From a checkpoint of a small mixture-of-experts model trained on Wikipedia.
Size: 10 layers, width 384, vocabulary 27523, 61.1M parameters.
Experts: 64 experts in each of 10 layers, a softmax router, a shared expert of 64 neurons.
Training: a variant of Adam for the experts, 3483 steps.
Below are experts of layer 7 (counted from 0) of a mixture-of-experts language model. Rows are named gate (a neuron's input weights, with its number), up (a neuron's input weights, with its number), down (a neuron's output weights, with its number) and show model dimensions 48-95. Each number is 500 + 50 x the weight over its row's rms, rounded and kept within 0 to 999. Numbers have three digits each.
Before each expert's rows: a language model's description of what the expert responds to. This comes from a sample of Wikipedia text that the model never trained on.

# expert 15
It responds to: Semicolons and pipes after scores or race placings in motorsport and football result strings, e.g. "IMO 2;", "1–0;", plus determiners a, any, every.
gate3:523514530527458498508510528522517510542507445629584561489524493514529464479571522510518498522496494449542462531416475505454420519593443471516528
up3:493464511507477498484455479548424425523479528462547421506422531456551515521389513541582506445505461469533480534485492529500433380540547523523500
down3:412546556475518454521507512462479529453519481502652449493467465501523413518436455481523491522498457446498474520517582475456486422518551529548395
gate4:437538502487580481560637479500412493485569524549477471511415483536592528508531484553406520532472443491554519463487422512515505508465569505445509
up4:476488463450538523528645509474473470415516489490476497495410473543594571480521487531406510501528472487607505405481469536477492531492571480463510
down4:426504574494477529473420530530533578539504525473414535433474477514534484570480542538487463568582459496484545560501468564524423564503488535546519

# expert 10
It responds to: Line breaks after sentences or headings, table pipes ending cells, and possessive 's, as in wife's, each other's.
gate0:492469585496503524467575509552581410636491489531561574520483497453493537516482462473530527528459491492538362491569495520478611557453341485481435
up0:505492545495526586527465472464445582502540474507430419505510569629489502478498534480496486489523592492495496485412495478496391488502549498437499
down0:514529484459485537523550474440519536579386402450399434496444513394554466545543553534502453558485545536470444510588502484538453468373505512500408
gate1:514571585444513506515477498505486466487534474440464589551511577522490507494466512526460496532478524479547576460432532457409418486517522483468363
up1:510580506432493436481493491521440512479520543549475560476482628441476398480482464454529500532504459563556501454504533503509568509517539536447545
down1:442478479514514437491534490472496438549508524491519503445487501539499435525487482560451460408610439586477601481431497421423447439583515496513499

# expert 60
It responds to: Geographic compass and country words after in/of (United, North, South, New) and thousands digits like 244,000 or 80,000.
gate0:528509438550491505497597500462484548361609505424487568452442593532500573440575432483486470494451506467518525552490539563507471466444528499466563
up0:489508515593476535532489558502467458552439532475424488571514466502511401557367533512502521489435488512531504423506527460420565468453505527565532
down0:515451527519528544429456503502505489466525540499422453496531460523484493504474445419523422479539512554495506521607521541447464508479505481402374
gate1:482454548495546440490481487508466518497539542615527471471473514450507514423465437552490435516550546501503479581461493467529541491398633521617423
up1:416475505441430526529481498524420484544509520457469451472398537508524478537468500505455476560474490585519526558532617443539453529442459467574615
down1:410472433514449549518614526453437494460473540490494505504500513479508537500523563417531462529441572546544539534445572525451474453466523546549440

# expert 25
It responds to: Words and punctuation inside titles of albums, films, games and songs, such as Welcome, Heavenly, the colon in Deadly Descent: The.
gate0:441520482470606437468403562446531523530603486468532522558512621558465458506515455490482559438555483429397471409483521487464412448514571578469532
up0:605410466436446510534624441513458512483437434456505488451476425403545442533572562549541464538394404552509416562506430475523490501410472506562475
down0:424520503531487503559521448510527578450479493503544452434447569467570469499523524499511579639445498501499571463564531493511501483470518477488489
gate1:460518488550573437539493519484504529567537486515503521460460496535515569619496466490482434469480471532511520510499486470499478552529449545507451
up1:437508522553559412456539508423441504570485529471493420438488482529504561532572492515564464540401515533439549587428538518534416483536501503517482
down1:481537469501488434545573526495556507507590555501557449499525517510468508393469478393476459347498511496557530566453517403500505528527487407448521

# expert 58
It responds to: The word the after prepositions like of, in, to, plus other determiners such as his, their, your, and paragraph breaks.
gate0:679506496497563427547519514396408564476507537493527561486478507491534542523442436475533438513442490447540421545516483395469555433406528566562555
up0:558487531450459478504478537490498437448456576441512672476483604535476470527523410533520468437592482479473454503442500400486426530533576665485408
down0:548548510548539530531579492512501512536510463477506538495506473478550580484592528544489467462430473495548567534458434467517466522528539527454492
gate1:405518463485494476506583491418423533433516578508508567465496487520510538460602526563496452573597527475461486438469498507475534435528541579468525
up1:422575509529498398482498474445410445365407456482507544514525551457623412479467539344475450538515392472461480525562412500580515443562509453488508
down1:482461594548454504548613535496587523483447498595474432562545608503486518500455596515477559527540517465492549535501444536489484497482460585450480

# expert 5
It responds to: Common nouns and pronoun-like words right after the, a, or their, such as company, role, same, latter, number.
gate0:413402478536499495523436524513553475500532522575526349511422570478571463452506565421457417425466535447510562524535475618544428492519475449579508
up0:482532549471503531515504534440432490461554530432532547595561591452546402481516521521536499485525493461456525460439448595492466502468505534473422
down0:500547468545443469501498557439459588475443449469475611481408451501440516523465495573439564443457503525457527481628464314491534430446534408484486
gate1:468414531441521466444556410429528394541563514579512485538560456476451537534446500485418477494477438482446418507522533434565548447512498541473473
up1:433464476502479466445500479548601423420511519441526459490537403501467421470475427469404414431542487472514529508491484381536501444492537478493462
down1:429476465454461532506497461433492601488421476484509509478537511501454527519429443477498438476517493497437514477485487421459482520487522391456492

# expert 42
It responds to: Conjunctions like and, or, but, if, while, especially whether or not, if and only if, plus single digits in score tables.
gate0:472524475490541466523513419472493421481480432491397445407441461520616507509514510612548495423479558448577382478505523512492480457570512457459499
up0:577569587562486567521509535531491552501565607441541436516480547534439528532479468493543639507446434569452528541463504488462605575530458492429416
down0:419545462460440494494582441429470449479447503518477470521460581529494496485457611568583556495456554476448548534532436494446493459454461467531463
gate1:368476417528551526472500578463418476516518541551493584531532474513564512551443551481434506464568546474542493541493415448497570491377513572618520
up1:425496503475409584469550524642513475441470548484519518505514558537476404607490494533476572482575524490576427498545483422476469404475492522478545
down1:485504398467509515516406481521582444460470472513526559554426529505552446473448497562500527557545562466532504526534549556577494517489469512506440

# expert 11
It responds to: The word the before place descriptors in geographic stubs, plus place-name parts and infobox labels like San, National, Royal, Class:.
gate3:404485511483452419489494500574562539521468503381532454482568554386480523416454486508454448491433539454470468513446542487553485476516517482440582
up3:563430437541425503530498512467427472569527475489457411466468491504458484572539458537436557463496528579443485463519502510434477561382450393505493
down3:401567522497464422432487473488497532457596605506561446531488595476530441522554537552416477534472495541566429417519503483590460492542338471507478
gate4:475489537481519537554532540501563567483636456453525461478448534466398603482547503455485493465507515522451522466513448496581471483514526504582458
up4:451566572330439525534626493564453545516531519526531478442453468531555540513511494541405519525528486481484420562482538564438600448504534504373483
down4:477484532515525443518486552504524532500407435520576527536508507602440484537533436535457555446550644502503490534614476494499501517484511547586500

# expert 16
It responds to: Opening pieces of words like b(ills), un, sc, sub, plus line breaks after headings or before lists and taxonomy fields.
gate0:484519551490484525480451492517554498645509450483540497467502538496482452594530419410521514447602516484458511541469534412473465457551437497628555
up0:496511502499482457439512535515491557470521470507560492460505548419441508495642558452512513419461496525501491560552370481513495486477518536539533
down0:500421463482447510495493530480437465481571529542532488424444480556509488548525537475560540501484472523405564526498517399370578547473532474431398
gate1:515537426491500507508344522467593474430432558516488554512470518485474516511521470512606532500526467444454483491543551416518506430563591551480449
up1:494509531450382439626504502468452466523543453485522558512470528483485563444457514482492473550615455550508475534476488409394430478548438430445494
down1:535547399507546464484518488468505471537545455515566432495496418507465540487520488569477506596487512471478435423534492476452573439535468523453532

# expert 19
It responds to: Person surnames repeated as sentence subjects, such as Brown, Smith, Jones, and surname endings like -ley, -wood, -bury, plus he or she.
gate0:553559552526452542503529461494515439548482529494454519551543484487602538569394503436572463459406424574516468467551436473510515611515491523466540
up0:525451434462613449532551527445476486541563536501545526502428431480475406468527548501416483480551514462504514557440596491438423480470522523455522
down0:467427493437538445536488548488514493564461522579541442524478478506580537462575462499467465497504502529510464466433531451476516436519447460507536
gate1:518544527508433394460479482531491413484516444392511501524558508546504554598522516552541512508457456440439500464550384540446633545520546560588486
up1:477472472437502572519536478477530518494480562639487462439419514507526424410485508490469486547518504560512513500453592497576311440536541422405465
down1:477485456552507478471538477517515504489557416584532523556586511435511448470514526547512421488513500481576529530530509421515496488487456527470542

# expert 36
It responds to: Mid-sentence function words and quantifiers in prose: and, is, was, more, most, several, many, how, commas between stacked adjectives.
gate0:480554458533461496530493453591483480495337532528503498501574498562475580494486440436502528505486474641456465570560542474475462462477510497453378
up0:526518562477457571500520651508496590545530547448531649436481498418442532406562432540403591487511565537513495533492516429561471507552528613445501
down0:424460520539518476435452538524509426488453458525527454553547537500448413529519523557491535594439514513479487570523451521628529507349433441466530
gate1:541446481414505536540449544498470533464586522494446572394556421497497469562580358489506606549489448486413544471515511575449556489478478499557540
up1:514562536534471452527586468488531497487483413492512421517470624412454476477459566475459526378433566565421539545601427448460487429516470484526541
down1:519565492553481557479521448503511573510538528540433464483465546492565518503491498491459515550562499402457486459499548498424440529546432531569442

# expert 6
It responds to: Pipe separators after numbers in results and election tables, plus infobox field labels like Total:, Density:, Elevation:, and coordinate °N.
gate0:443551498554420441438537521509511588588550389547460456454596515421485447515500478607452560442563552531471581465627504573520622425443403499533522
up0:510455571531462451557472540468490523465567423483557556434528542597516526533531499483595563517527508530479445537512555574501513515497481440482550
down0:558501468492490556466450543468505473548512448462507448501523433410451575459523515533575418563550529574480616513516518522506405538455488472535568
gate1:519487519519418572575511524508606495528488442332512511466487488460513549490510560522535537503502449440548475488531469511508504547458572484483498
up1:483509521560519481485577521536497578470441478454632454470495487444489597495469513478373462616538397460613524484461527462545503535541507505471420
down1:427445562409443525530468462457405518519524507440489460515507437494407464404506468485491561563522440497407624493608530524533453513454489437508503

# expert 26
It responds to: Pipes, dashes and newlines in album, film and game credit lists and review tables, plus prefixes like pre, under, anti-, over.
gate0:500432477506520501564525563403418609479423418466466418485434551456410499491568457464478577489384522577486499482498549554480497498467517506469393
up0:502513453416415523504587482456504493625499496521577469464542427509546572496452510399447544516445532535415477493607518433474537426593483469544515
down0:522398475547568473465446497463506607411508490394441499447525517538443512491513496486639522531453465598514517475491627535490575463459484526493462
gate1:587560599576526532603490496454544661496497500474437497546450523548574533526490635441524577542438527511490443480420471489520533517453567437530451
up1:505495346432487518437491516498584359458449565528567602470567443479507464514442494497455514469491424474537586530536476469526505457407389553496521
down1:520467516537558552543450499591381607532548459443500597527503515468434471393534448527412469514505381482517539475575472521528515485384446466503565

# expert 1
It responds to: Pipe and semicolon cell separators in sports statistics tables and season records, plus "the" before places, as in Team | Games | Receiving.
gate0:418554485513483492551411507573549524506483545490490489426535523488555462485527567486506510396453528486423528558528520430570515509521490484595468
up0:538425545440483514491561439493452572500486437449466525473457452519491541506472464538543519496470465548515561480488523438577415504518571537468575
down0:435528504490496514476493568467499511559464499457460527502538499493490453564494493586606555468447511551514554539386419515458484407428585470460518
gate1:495419530433455554506517563533423507532441434456515501513505443542500589568577478532453578497590576476454493564474467434426489437536465521451411
up1:568468495563501470423414485455449507520595467490430431517490476426415506483486430501450480507435543508500508510486447430455505441458442494455505
down1:467406521470573466537487560502575467463464464495550448445532532493525504538457542442557473430451465496535467496594431547540539519501480497522476

# expert 8
It responds to: Mid-word vowel pieces in non-English proper names, especially Chinese, Spanish, Italian and African, such as Chu, ia, ri, ai.
gate3:466543506461519478573509550425395518521460498429601579471574598589496535440476582527572474516501618452579452532512561524511531479453524534459551
up3:496445574470483561489508445535560399557590523495481442529469468544451557486504429551461542511539467523476470404476541387496523528543383484562523
down3:476387489486502485489475487422496484455541463545551470527362485466545446468429533512525529485559454533455539467495445463492418463541448603482532
gate4:416562423512341491443497475482570549456555554555518448524496519603414470523447398595449402540519614522494513478544507508540524445514508386489557
up4:509496484562480542553472504349562506442601471466578467408535522525551435429436542543482510469515552528522481537529586405490519416538509496560545
down4:440449453433459482441537492468432533564478461467495486515502544531490557403517435513475580553486461554482504546437513554549528436446485455456517

# expert 47
It responds to: The word and joining nouns or clauses, plus but, or, by, with, and table pipes, as in men and a gallery.
gate0:530490473544561476543610504489597441530521566548523475552563582486492486427519377485412498441516384454526481497534493509529553550539458583464510
up0:464627451524501531540435615588366558519495499515486541484480412531451393553453561497495531537473595510501446517477448471453430481399550429502467
down0:482471528536528472467520576626465458517550493503508460472544558508527502547550481498544522444502590525365439516471624421550574549520460458316526
gate1:402543451472476480530536451517509497518472430547630502509470557522487513488529581417474495492408500465544523509566396508515490550514543473498367
up1:499474518468595390557577393504489504544463464487483528519589446481457512555526456470540505469510446527517596549463440600480568564626518521526496
down1:546541522502407438515559505495488545433577533446466453511504527506455428452501477583542434438478430535448469485435542462474496454550464440505473